config.toml
n_layer = 9
d_model = 192
n_experts = 256
experts_per_token = 6
d_expert = 64
d_shared_expert = 64
activation = "swiglu"
moe_layers = [0, 2, 4, 6, 8]
router_score = "sigmoid"
normalize_top_k = false
routed_scale = 0.816
balance_loss = 0.011
balance_bias = false
init_std_router = 0.0142
lr_router = 0.000316
vocab_size = 32768
norm = "rmsnorm"
norm_eps = 1e-06
tie_embeddings = false
optimizer = "muon_variant"
lr = 0.00764
beta1 = 0.93
grad_clip = 0.5
batch_tokens = 65536
seq_len = 512
train_tokens = 524800000
steps = 8008
dataset = "wikipedia_en"
Below are experts of layer 2 (counted from 0) of a mixture-of-experts language model. Rows are named router (the router's row for the expert), down (a neuron's output weights, with its number) and show model dimensions 64-127. Each number is 50 + 15 x the weight over its row's rms, rounded and kept within 0 to 99.
After each expert's rows: "comes before" lists some tokens at least twice as common just after its tokens as in all text. This comes from a sample of Wikipedia text that the model never trained on. Tokens count by the router's weight.

# expert 101
router:55 57 53 51 56 57 30 32 53 18 62 42 44 59 24 51 69 82 49 27 46 22 37 51 43 48 25 74 49 65 72 72 45 62 64 37 35 42 66 51 38 47 48 45 31 24 77 62 57 52 53 29 56 56 61 50 31 45 50 46 60 57 68 12
down0:32 72 46 41 37 46 47 52 42 27 52 46 68 20 39 29 60 51 56 52 58 36 30 55 61 69 39 36 45 49 61 64 47 49 41 48 56 34 19 50 45 58 57 63 35 46 55 51 60 59 71 57 82 56 36 49 69 25 17 44 34 49 43 76
down1:69 36 39 38 71 33 30 67 24 71 86 34 42 69 53 49 52 64 73 72 60 56 33 53 27 39 51 63 62 22 34 29 70 46 78 38 53 46 52 44 64 33 55 43 43 64 33 66 38 58 33 23 51 34 70 59 18 49 56 48 34 55 60 48
down2:51 54 61 71 66 49 57 32 63 43 46 47 53 29 66 43 42 48 79 35 58 37 44 60 31 55 58 48 69 58 35 54 81 46 77 44 30 52 43 49 48 64 46 52 54 50 44 53 55 62 53 59 54 26 45 30 61 37 58 77 55 52 64 74
down3:77 62 65 76 40 38 52 45 50 35 24 72 68 51 32 57 24 56 71 29 67 65 45 64 41 34 52 86 33 49 55 64 39 73 62 37 49 37 73 26 25 48 56 49 38 65 40 35 47 26 70 47 50 50 55 14 63 23 70 67 55 62 49 42
down4:49 58 54 49 33 46 30 66 45 45 26 54 49 27 26 75 37 50 68 51 09 54 42 76 42 38 84 51 67 38 50 56 71 37 62 52 63 51 22 47 67 57 55 53 70 48 40 55 69 36 34 49 34 23 45 68 50 52 66 30 52 49 37 59
down5:46 57 62 21 39 51 62 42 70 25 56 64 65 58 36 32 65 47 47 36 69 64 45 40 44 19 38 53 51 43 63 41 34 77 67 42 43 31 33 91 53 35 47 48 40 47 60 50 64 16 40 24 84 73 44 38 50 36 78 46 52 61 67 35
down6:61 35 67 43 66 41 82 48 47 41 51 65 12 66 50 83 44 38 59 34 66 62 45 47 93 47 36 30 41 81 75 47 49 64 60 63 44 59 48 56 53 59 65 57 53 56 73 54 50 19 51 39 75 54 68 52 56 38 49 30 51 32 48 51
comes before: "==", "-", "The", "===", "In", "|"

# expert 168
router:54 55 41 54 52 45 63 32 44 62 47 59 46 69 38 46 59 57 54 53 29 39 69 32 44 43 66 81 58 00 48 63 67 34 69 45 35 55 46 64 45 32 59 60 30 33 79 56 46 25 61 57 36 58 42 74 54 47 40 63 68 56 43 61
down0:20 49 58 40 52 71 22 40 56 45 56 34 58 55 80 34 30 55 54 47 34 50 33 38 57 42 62 24 53 68 67 62 15 37 38 47 39 59 32 55 48 31 47 75 65 70 65 37 78 35 49 45 69 33 60 70 31 35 64 51 53 13 48 72
down1:66 71 72 44 65 49 61 40 60 72 26 46 54 30 74 65 34 53 57 42 56 33 50 36 24 68 75 57 25 20 69 68 76 70 60 14 61 37 40 58 72 39 41 52 47 52 57 56 45 45 55 65 52 66 51 46 27 42 54 41 21 78 50 52
down2:68 57 46 75 29 64 58 51 32 34 23 38 47 21 49 27 53 72 72 48 22 59 61 89 27 56 65 53 52 57 50 26 53 54 42 37 61 68 54 50 25 85 49 64 54 56 77 68 54 54 34 59 45 44 52 65 61 61 64 67 82 51 51 25
down3:30 53 51 44 66 67 40 28 35 31 57 33 28 50 30 26 47 54 33 48 64 47 63 62 37 42 73 53 45 69 50 67 44 61 71 73 63 25 25 32 55 55 48 47 81 27 57 51 44 38 33 14 59 41 32 41 49 25 77 72 43 70 36 41
down4:58 48 64 30 50 15 24 17 53 24 47 36 29 60 32 35 68 51 38 58 24 74 47 32 35 44 51 89 36 64 50 28 48 42 46 50 71 46 13 59 34 65 68 57 55 38 69 72 36 43 47 57 34 50 43 82 51 60 75 52 35 24 59 60
down5:53 18 71 31 59 41 53 43 67 64 42 32 35 53 59 36 45 99 49 44 39 40 76 52 52 51 72 44 62 31 82 37 65 43 72 68 59 46 37 29 69 54 30 48 52 54 45 37 54 62 43 75 54 51 48 51 50 61 36 78 21 55 53 75
down6:55 42 44 37 47 38 52 48 35 40 52 66 63 71 59 43 37 68 36 52 47 52 40 30 25 40 51 78 57 24 54 60 42 65 37 50 77 73 46 44 54 42 70 60 74 32 62 61 54 58 25 63 42 51 52 75 47 74 53 42 44 54 46 75
comes before: " of", ",", ".", " and", " were", " are"

# expert 230
router:34 46 42 54 47 59 41 31 44 12 51 46 59 63 48 50 49 53 47 29 49 44 46 26 44 50 51 89 54 65 62 64 56 62 42 57 60 51 73 37 32 51 39 55 36 22 78 39 49 28 75 20 18 32 48 49 31 26 27 46 45 52 57 32
down0:25 70 53 62 38 64 71 37 30 90 54 64 51 63 48 69 29 22 53 44 75 08 47 53 33 72 47 56 38 34 44 22 76 42 64 36 61 23 54 57 42 55 66 60 47 54 43 63 40 49 51 38 51 46 59 66 52 57 48 37 49 43 60 72
down1:46 40 81 67 55 50 68 50 47 24 50 42 31 32 48 39 35 45 48 26 44 42 31 38 52 65 45 49 59 45 42 57 44 55 59 30 58 31 52 43 41 82 52 20 34 52 56 80 52 32 66 31 43 54 63 57 31 51 28 65 22 51 46 68
down2:37 45 51 33 67 45 48 36 64 25 53 53 49 58 36 31 39 52 34 45 77 19 55 48 49 56 56 59 53 68 50 70 63 82 68 42 54 50 70 35 56 48 66 21 36 47 54 47 49 63 52 19 33 14 59 64 70 36 58 39 48 55 29 40
down3:28 47 31 25 49 47 26 79 52 49 32 62 55 61 36 42 30 64 71 41 64 32 38 21 53 78 46 36 86 16 39 48 37 81 35 53 34 59 33 33 65 44 31 45 38 47 40 46 49 64 48 36 52 66 61 60 47 31 41 60 48 25 49 63
down4:41 68 41 37 47 30 15 50 42 66 32 55 26 50 58 66 51 35 60 46 33 30 63 61 61 47 38 59 63 26 52 41 57 42 49 64 34 62 72 07 54 51 54 65 54 48 42 60 35 32 29 48 30 38 56 50 43 43 34 23 28 66 46 72
down5:69 82 50 41 47 23 87 56 56 65 68 22 61 17 64 68 62 50 58 73 15 50 43 63 66 37 61 74 59 32 29 30 53 13 47 41 38 90 27 61 64 38 86 69 53 30 48 47 27 55 43 63 53 43 59 51 25 33 68 60 28 52 47 50
down6:45 48 54 36 39 38 81 42 57 36 45 64 73 35 48 40 47 57 33 51 18 52 53 63 66 41 59 46 66 33 54 66 61 80 29 50 48 47 50 67 58 26 69 58 53 48 42 69 38 37 31 30 51 40 44 65 57 24 56 49 58 59 28 45
comes before: "==", "The", "-", "===", "In", "="

# expert 146
router:47 40 39 41 62 60 34 27 37 11 43 45 54 68 37 32 51 88 40 32 47 29 61 47 44 46 62 64 52 60 59 77 56 60 50 45 45 47 59 57 37 30 42 68 37 37 69 47 62 13 86 36 25 59 59 53 50 25 55 69 58 53 70 23
down0:70 70 51 50 57 51 71 92 61 55 51 48 39 48 76 40 42 54 47 65 29 52 67 72 52 65 61 41 31 42 48 41 41 63 72 40 62 56 66 53 75 22 54 49 58 75 45 66 18 63 50 44 62 67 49 40 48 43 43 82 62 52 28 36
down1:41 52 62 57 43 55 48 13 76 12 50 46 58 58 28 70 39 33 48 23 47 62 44 60 31 54 57 36 46 93 57 57 54 50 49 28 53 24 44 48 61 49 85 57 18 36 61 66 61 73 70 41 39 15 51 46 37 45 51 60 73 42 63 42
down2:30 63 61 54 41 69 56 44 73 67 50 43 62 59 38 51 65 45 62 28 31 46 35 43 49 20 74 47 48 58 43 58 29 48 55 38 47 62 45 27 54 52 21 58 58 56 66 28 23 39 24 35 66 35 32 25 44 45 26 39 55 73 49 63
down3:51 59 63 54 53 54 31 39 41 33 79 41 62 51 59 61 66 37 62 54 59 51 22 49 53 51 25 40 38 63 41 52 52 52 43 62 40 43 42 22 13 58 48 74 60 46 37 58 81 68 65 50 39 70 24 52 36 64 93 27 47 39 43 59
down4:40 57 28 59 51 57 39 76 08 42 59 55 52 39 56 48 65 63 44 46 43 56 49 19 44 24 56 61 69 65 42 51 48 78 75 42 59 32 69 56 37 33 13 65 48 60 49 44 45 55 50 25 51 60 44 59 47 19 53 87 32 54 21 52
down5:37 29 42 79 61 44 61 68 51 51 59 45 54 31 45 55 54 44 47 81 06 57 28 59 56 15 48 32 53 24 60 59 46 42 58 26 89 87 27 57 62 57 64 73 38 61 48 51 43 39 39 46 42 53 45 55 61 49 49 38 47 26 53 63
down6:80 19 23 17 66 47 26 70 57 62 69 30 68 46 43 48 48 52 52 68 55 60 29 38 67 41 76 55 61 32 52 30 31 46 53 72 36 07 56 42 79 49 50 63 63 31 41 40 33 65 61 57 51 46 58 22 46 66 65 30 57 35 66 54
comes before: "==", "-", "The", "===", "In", "="

# expert 42
router:36 54 61 38 50 43 35 32 28 45 28 71 59 60 67 42 55 34 72 60 24 44 50 26 44 51 31 43 46 27 59 67 44 65 40 36 48 23 58 81 61 36 62 51 49 15 42 36 76 71 55 70 38 39 24 66 49 36 63 45 63 43 61 59
down0:42 60 15 54 58 85 40 58 55 34 41 69 82 64 66 38 61 44 45 62 49 49 61 77 59 62 41 58 17 54 63 53 52 52 57 53 49 57 05 65 56 66 46 46 47 28 32 47 48 28 64 58 82 78 49 22 61 51 23 60 27 80 83 42
down1:58 86 64 13 93 27 84 46 74 43 42 59 65 54 42 49 57 76 49 34 50 60 81 51 36 33 42 37 39 60 49 65 22 34 52 22 78 60 51 43 73 44 54 50 42 60 37 60 66 27 40 25 60 51 68 43 70 44 35 47 20 47 67 52
down2:32 37 46 53 57 56 82 33 65 39 55 62 68 51 41 42 33 71 28 41 62 42 48 36 34 60 52 57 51 44 57 56 63 80 17 45 18 79 37 37 69 63 50 59 23 61 60 60 48 54 69 62 37 60 55 48 48 58 62 53 49 30 58 59
down3:53 58 56 65 56 51 34 55 74 79 41 74 33 69 43 63 41 69 64 23 56 55 41 28 45 42 37 68 65 51 47 53 87 57 63 55 73 74 53 34 47 41 63 19 30 59 62 46 38 35 64 44 70 79 53 49 41 39 33 44 41 50 26 38
down4:45 46 49 18 46 68 46 46 36 31 55 45 29 68 67 68 57 51 55 50 69 60 31 64 36 62 53 53 62 52 56 46 44 73 46 50 65 38 58 27 22 47 62 31 59 41 45 35 75 33 58 39 64 29 49 42 59 59 66 54 25 36 31 45
down5:52 51 54 71 55 34 79 31 59 32 49 24 43 65 56 35 65 79 57 57 32 29 63 48 43 24 41 54 47 40 44 37 47 57 38 65 51 61 51 19 48 21 34 23 28 58 53 56 30 45 20 35 49 44 42 82 77 44 44 60 29 62 47 66
down6:33 53 69 55 60 45 43 75 46 74 38 56 72 21 47 52 45 42 31 50 45 40 50 57 51 66 56 37 33 28 70 66 50 28 60 43 39 50 27 82 50 32 63 47 49 57 32 65 60 53 41 51 47 72 62 66 56 37 58 71 63 56 41 72
comes before: "|", "-", ".", "%", "|---|---|---|\n", "|---|---|---|---|---|---|\n"

# expert 19
router:53 57 55 35 51 28 37 42 43 50 39 56 44 39 67 30 28 46 46 61 43 65 65 26 68 38 47 44 56 32 38 57 60 28 67 66 34 75 54 63 79 60 65 52 24 40 73 40 65 23 65 61 43 41 43 76 37 23 55 53 79 42 39 66
down0:62 51 59 52 39 66 56 56 53 36 44 26 46 70 53 48 45 69 56 37 21 43 48 52 48 33 51 70 55 32 40 50 59 28 44 36 66 66 57 35 38 12 63 72 23 53 72 57 42 72 61 16 61 68 53 71 51 64 40 53 57 40 66 36
down1:29 28 67 48 16 36 47 53 37 39 19 39 58 51 29 30 39 51 45 37 45 56 62 41 63 57 39 60 53 28 29 27 46 32 65 66 27 55 69 80 24 48 74 47 34 30 62 53 54 31 62 38 49 54 53 65 56 77 37 82 64 52 73 39
down2:60 58 36 58 99 75 50 36 53 60 49 66 25 39 43 41 60 55 38 51 61 35 84 59 81 49 72 71 59 49 53 65 43 48 50 44 41 56 49 41 46 43 32 37 42 75 29 51 53 51 20 40 47 62 64 48 49 41 70 62 29 61 52 55
down3:42 14 74 49 68 54 55 34 49 66 44 27 49 53 58 20 63 48 30 53 34 47 53 48 54 46 52 61 36 53 54 34 56 86 55 54 16 18 52 34 75 74 27 33 87 67 34 52 62 27 38 78 40 56 59 24 65 66 82 55 69 71 48 45
down4:47 69 35 53 37 19 55 29 43 61 36 34 41 36 59 17 82 37 34 53 56 37 70 32 26 55 47 51 49 77 46 67 27 51 46 45 57 59 42 52 61 49 41 60 36 46 30 55 64 29 35 53 42 67 60 67 57 32 45 60 52 59 43 51
down5:67 45 67 13 49 47 31 60 58 44 25 74 00 34 66 47 54 46 26 34 99 54 41 68 47 28 51 54 55 42 46 49 42 57 62 36 49 18 27 47 67 72 71 39 31 56 46 33 41 47 74 41 53 50 52 69 37 43 46 55 29 48 63 59
down6:43 45 58 51 62 58 36 45 50 46 84 57 37 70 24 92 40 35 59 20 41 64 34 38 43 55 48 49 71 66 65 81 33 61 54 36 65 61 37 51 68 24 44 71 60 66 55 37 61 47 42 48 61 37 38 51 26 56 79 56 36 58 33 68
comes before: " of", ",", ".", " and", " in", ".\n\n"

# expert 75
router:74 55 47 53 42 48 52 37 54 33 47 45 50 42 38 53 32 34 64 52 25 15 55 58 56 59 73 55 47 36 78 47 71 68 51 43 32 47 58 50 35 35 31 31 58 36 72 58 59 30 52 68 66 44 87 93 35 31 35 46 51 38 48 49
down0:56 59 59 58 54 46 69 50 33 61 60 45 47 02 42 45 62 36 57 50 48 37 47 44 68 56 59 75 70 63 65 41 53 72 48 60 31 62 49 73 40 48 64 41 59 39 33 47 41 34 46 23 85 50 15 60 24 39 49 50 37 50 68 36
down1:51 63 31 49 46 48 26 44 72 59 39 45 53 55 67 30 43 50 80 52 88 69 40 46 33 60 37 54 47 46 58 44 36 41 34 59 49 75 49 41 53 73 43 42 45 71 42 37 55 43 46 68 48 52 22 54 20 62 79 54 54 48 57 25
down2:33 72 37 60 38 56 36 43 58 30 51 58 40 36 38 54 41 17 76 56 55 67 55 44 44 27 42 51 72 61 51 50 47 81 24 58 51 53 43 60 39 33 39 52 58 51 42 54 46 84 39 72 51 11 54 38 22 37 84 47 64 65 44 56
down3:60 49 72 50 57 30 53 53 41 57 73 55 62 59 54 55 42 56 53 40 42 63 60 44 71 30 55 58 62 58 62 55 73 61 47 54 69 60 38 31 47 30 52 30 65 56 33 46 32 42 43 67 56 34 49 39 34 42 68 25 48 69 44 33
down4:70 71 55 38 39 69 37 75 54 39 71 71 27 59 55 54 58 52 20 54 18 17 33 36 85 46 48 53 69 51 32 80 35 31 60 33 59 56 63 39 37 41 44 50 52 56 35 49 41 45 53 80 53 43 90 54 56 54 56 33 30 44 27 42
down5:29 71 55 61 26 53 53 30 41 52 49 20 42 46 26 51 48 37 55 62 51 54 53 45 45 58 55 37 58 61 28 46 54 71 00 66 34 67 51 42 50 45 58 59 78 49 51 50 44 71 52 48 71 34 71 71 60 61 62 50 65 48 42 20
down6:67 69 59 51 56 39 41 35 39 46 47 38 68 51 68 35 33 20 42 50 21 39 59 58 33 79 18 66 44 39 40 40 43 59 31 69 25 52 80 64 33 43 37 52 39 49 33 59 34 50 45 41 53 59 83 41 45 40 82 58 68 32 46 52
comes before: " the", " that", " a", " to", " he", " it"

# expert 164
router:45 65 55 66 74 43 69 44 22 63 19 56 46 36 53 50 19 52 48 49 55 21 77 57 23 40 23 42 34 59 45 31 41 65 57 36 56 34 42 56 63 48 59 28 41 47 63 72 32 53 27 53 44 56 33 53 23 58 64 51 47 39 54 64
down0:58 81 40 65 45 76 16 26 52 68 49 37 33 50 64 43 72 54 17 54 72 66 76 59 65 64 33 53 36 45 50 73 46 22 69 65 56 52 36 54 64 31 35 74 30 28 46 38 67 28 51 67 61 65 61 51 45 55 69 25 29 55 57 53
down1:63 77 17 43 49 46 50 44 43 54 30 44 37 46 71 49 76 33 99 60 68 57 43 51 81 57 49 60 55 63 51 58 35 76 61 47 51 34 16 50 48 50 45 58 42 75 61 45 37 54 57 38 56 51 78 40 50 49 49 47 45 50 71 37
down2:34 58 34 66 28 37 56 52 53 25 50 62 53 61 63 76 51 41 55 79 57 63 53 42 49 49 66 53 35 57 12 48 50 60 47 74 79 38 66 35 40 58 63 64 67 63 78 70 40 73 60 30 43 61 71 62 53 95 73 69 65 31 60 50
down3:99 52 44 68 56 43 61 83 56 54 52 51 59 55 58 47 49 70 37 39 43 61 55 36 78 42 67 64 73 52 47 49 36 55 39 50 42 51 42 42 65 76 42 54 30 77 51 57 79 53 39 53 62 47 55 20 62 72 80 18 45 38 54 50
down4:25 54 47 21 35 43 23 39 41 75 58 61 81 56 62 66 61 66 79 72 70 62 49 81 46 46 25 60 63 74 37 51 75 50 64 41 52 53 51 31 36 48 68 54 64 37 36 47 56 61 56 79 52 39 46 46 53 62 55 57 52 43 38 11
down5:43 53 39 65 48 67 56 33 61 34 33 33 34 47 57 61 60 50 40 43 73 28 68 56 36 10 52 52 44 52 48 53 53 67 38 80 43 40 75 11 59 36 49 56 58 46 66 22 37 08 40 54 77 36 27 71 45 68 37 53 66 58 57 64
down6:50 22 53 40 67 53 32 41 33 74 35 33 71 70 67 22 77 59 74 51 39 27 98 65 53 36 61 29 60 31 46 77 42 44 67 69 35 36 78 30 51 31 50 42 74 47 60 48 55 60 39 38 64 41 57 51 56 42 39 36 46 37 66 66
comes before: ",", " and", ".", ".\n\n", "\"", "\n\n"

# expert 107
router:54 52 73 65 62 49 42 45 52 34 52 51 67 69 76 51 67 58 34 64 00 52 42 07 75 64 53 47 51 13 66 36 63 52 60 34 32 45 42 61 44 56 48 26 52 49 63 56 68 42 68 55 33 37 53 55 77 50 36 35 62 43 44 27
down0:58 37 56 30 45 31 43 31 37 50 42 33 32 59 59 46 54 68 09 85 59 28 51 60 45 32 31 64 71 46 55 47 60 58 51 59 51 51 39 45 37 55 57 56 27 47 58 54 46 36 61 55 48 56 47 36 46 66 29 50 67 11 65 18
down1:30 69 59 76 57 59 35 73 64 50 56 55 70 79 35 50 66 46 31 46 50 54 68 33 68 24 53 43 74 45 28 49 62 52 57 37 41 46 39 73 46 63 37 44 55 53 34 53 59 36 66 52 57 45 64 48 58 45 65 22 35 52 51 75
down2:50 36 77 38 27 33 70 40 55 59 34 66 11 41 37 73 35 58 60 36 76 48 49 40 53 61 54 64 39 52 26 47 33 43 48 58 39 29 53 57 57 59 56 60 67 38 68 60 50 76 45 47 51 41 67 92 33 54 52 72 53 47 46 43
down3:46 15 30 68 43 78 38 30 64 83 36 34 52 38 33 54 23 53 62 41 54 71 57 55 35 38 64 68 53 57 24 53 33 60 55 52 38 36 29 33 58 64 64 43 58 30 85 52 48 14 45 44 53 55 65 67 36 61 45 36 31 57 73 30
down4:16 53 79 39 45 39 65 46 54 67 69 44 33 61 48 33 72 26 65 41 35 65 35 22 53 52 32 79 44 50 67 29 59 62 51 65 63 22 57 53 35 36 40 45 73 43 47 52 63 41 47 42 58 39 32 41 74 74 58 63 56 46 50 47
down5:54 27 56 38 47 76 62 33 46 53 43 42 50 53 62 18 53 34 64 67 51 40 63 42 58 64 64 80 56 72 41 47 55 47 47 72 48 81 66 63 49 51 35 66 50 42 48 70 55 67 19 22 51 28 55 39 54 52 60 54 60 41 57 52
down6:47 49 54 48 51 75 63 59 40 79 71 28 63 49 64 29 56 48 58 51 60 62 54 26 43 51 68 62 45 39 30 33 66 59 76 57 67 66 43 34 76 27 53 40 51 67 47 31 29 45 39 58 51 51 57 37 49 57 52 48 44 53 57 43
comes before: " |", "–", ".", ";", " |\n", "%"

# expert 120
router:58 44 58 33 36 61 58 32 46 45 26 59 51 53 52 32 63 54 41 44 31 32 76 38 52 33 69 59 50 00 62 48 58 55 24 36 41 67 38 38 52 63 54 61 53 41 65 65 36 27 46 51 47 40 72 69 75 61 27 33 43 39 49 55
down0:72 26 50 49 52 39 22 87 56 50 60 49 44 54 48 43 61 66 39 34 51 69 51 70 37 27 58 48 74 58 49 62 68 34 35 69 29 61 28 67 27 21 61 71 49 65 56 58 50 67 31 17 68 43 51 75 60 22 45 44 69 40 63 52
down1:48 72 61 63 53 55 33 72 48 47 61 63 34 54 51 48 45 39 45 49 41 48 51 31 56 36 64 35 78 55 61 55 45 47 61 76 42 74 50 50 33 53 42 39 51 49 27 68 53 45 33 53 36 70 58 56 52 32 41 60 60 42 49 52
down2:34 37 39 47 62 55 41 37 52 43 41 56 53 69 53 75 31 48 29 64 34 71 60 39 66 56 55 55 60 53 66 34 78 32 38 45 36 42 31 58 31 51 27 60 50 53 44 30 35 64 63 47 46 27 62 48 57 62 45 54 48 50 88 53
down3:19 55 42 46 42 73 50 66 78 57 37 52 25 36 75 70 55 40 59 50 27 21 40 47 66 39 41 48 64 80 64 42 73 33 60 39 21 52 56 51 28 56 57 53 45 44 46 56 40 53 72 18 42 30 77 33 68 48 36 45 79 58 52 68
down4:65 12 56 40 46 51 72 66 55 55 70 44 60 36 53 47 40 48 34 56 65 58 42 88 74 53 84 34 26 36 42 41 63 41 32 39 66 63 39 65 61 27 50 62 40 39 89 31 51 42 61 57 46 38 47 68 60 74 30 39 70 61 65 51
down5:13 43 57 17 82 16 56 60 17 60 50 48 69 23 26 56 38 40 41 74 55 44 33 58 39 78 69 51 33 43 42 68 35 84 36 42 45 35 57 50 42 53 49 43 65 50 59 53 66 19 62 21 57 41 48 49 35 65 30 80 47 49 55 46
down6:43 25 59 23 50 63 42 48 50 90 39 35 40 42 27 43 09 62 20 52 18 45 67 44 59 51 46 50 62 39 75 59 50 59 42 51 31 20 38 33 30 67 32 38 25 47 54 60 48 36 52 77 54 33 18 34 32 43 47 42 41 35 36 33
comes before: " by", " in", " to", " on", " the", " a"

# expert 80
router:53 66 52 49 49 50 68 37 44 62 66 45 51 46 49 64 54 48 46 45 46 28 67 46 50 65 44 48 70 16 55 60 51 62 41 51 44 42 36 51 50 36 74 28 60 29 70 56 40 20 81 54 63 57 66 66 40 68 60 30 39 37 70 48
down0:59 41 76 62 65 52 59 29 57 35 48 57 35 47 73 35 54 65 62 22 53 86 27 49 57 13 48 54 67 59 57 61 29 46 44 50 35 78 18 62 37 51 57 64 49 72 32 48 15 67 54 43 70 72 56 35 57 59 56 44 51 35 23 37
down1:49 24 77 53 79 30 33 40 24 49 41 50 76 49 42 44 52 52 78 41 36 41 51 42 51 66 38 27 48 41 65 19 76 58 50 50 40 41 65 47 21 63 53 42 57 40 49 35 42 49 59 55 45 65 60 42 20 37 59 67 51 40 59 42
down2:49 64 60 37 31 53 48 46 74 36 79 45 68 58 72 32 42 51 68 47 12 26 71 43 43 63 62 32 50 41 70 48 53 67 61 42 53 73 22 49 52 30 45 57 48 65 41 70 44 23 46 19 58 62 53 20 54 31 45 51 62 36 46 55
down3:57 28 47 43 60 46 49 48 67 60 77 57 63 57 52 66 21 50 66 27 94 33 76 29 64 85 59 26 48 68 59 61 69 61 28 42 43 47 60 49 78 31 58 58 68 25 56 67 62 41 54 49 46 69 65 52 70 37 41 38 30 15 41 55
down4:61 46 69 56 51 43 48 43 42 51 57 62 34 44 52 46 35 46 60 36 32 69 45 44 72 49 52 50 61 43 62 67 75 74 61 55 32 47 65 46 41 40 30 72 51 59 43 62 58 29 90 48 62 69 26 34 20 32 49 60 51 32 33 30
down5:40 51 41 27 48 23 29 54 37 40 54 47 92 53 65 55 41 58 40 68 71 47 50 44 74 47 56 49 59 73 53 86 30 52 36 54 60 57 54 24 28 31 51 56 31 69 59 38 37 31 43 59 58 39 73 56 51 48 41 55 39 23 43 51
down6:47 20 61 57 43 48 37 38 62 39 47 57 57 35 57 61 41 34 46 54 25 57 42 72 49 25 49 66 66 69 49 40 22 60 65 26 42 29 64 30 63 17 33 69 46 65 30 63 54 44 63 51 61 44 71 50 24 38 84 66 27 35 57 41
comes before: " he", " the", " it", " they", " she", " was"

# expert 58
router:72 46 46 73 28 65 53 54 35 59 34 28 61 52 36 28 56 43 43 42 60 25 95 65 34 11 51 50 46 40 59 42 59 57 32 46 36 48 27 57 55 57 52 56 40 21 67 43 35 37 64 57 57 63 76 81 68 53 37 45 59 48 50 35
down0:53 50 42 22 66 40 46 56 46 46 47 32 67 28 36 33 35 57 65 43 38 39 71 46 58 53 62 36 53 48 44 67 53 54 46 26 46 46 44 54 51 48 27 51 58 84 31 56 47 44 86 35 38 76 38 46 50 65 33 60 31 36 40 31
down1:14 52 73 35 39 35 47 37 50 19 63 51 52 24 79 74 50 38 30 41 58 40 31 65 26 78 28 68 66 39 39 44 30 41 49 38 55 71 43 41 60 52 71 62 69 54 46 21 57 63 59 79 44 48 39 74 31 31 36 54 35 50 39 34
down2:33 58 31 27 83 66 53 81 72 52 61 27 64 49 62 50 45 41 37 62 87 42 69 38 53 65 55 53 62 68 58 31 59 39 59 53 51 53 59 57 46 29 33 31 64 68 11 49 53 21 55 47 74 42 80 32 62 37 24 51 36 67 34 73
down3:66 52 38 73 53 43 32 26 56 74 75 48 41 44 59 52 57 43 66 48 60 47 57 71 42 62 68 45 33 43 35 48 28 28 47 47 19 58 40 73 63 76 49 62 47 48 45 60 84 88 41 41 67 40 42 45 71 43 82 71 59 69 61 74
down4:25 29 58 19 61 75 28 58 78 47 44 60 43 53 42 52 56 57 42 49 69 55 62 71 05 24 56 44 53 44 62 41 40 41 43 58 29 35 07 48 45 60 37 48 33 52 59 72 62 63 40 35 51 57 49 61 61 51 37 32 44 40 63 41
down5:54 38 38 50 62 48 46 53 36 49 43 52 36 64 53 45 55 66 48 49 63 78 63 65 49 56 64 53 64 41 40 51 57 30 56 49 55 45 50 48 39 67 41 62 38 77 58 36 56 35 39 44 73 55 44 36 39 70 43 59 57 50 72 79
down6:47 58 44 20 50 51 50 53 73 25 11 64 18 36 57 61 36 48 35 22 61 56 65 45 52 62 81 43 35 51 48 60 65 25 79 57 56 79 61 34 51 82 44 38 49 47 60 30 55 43 68 61 50 36 46 77 52 48 38 35 25 49 58 41
comes before: " in", " that", " to", " by", " as", " a"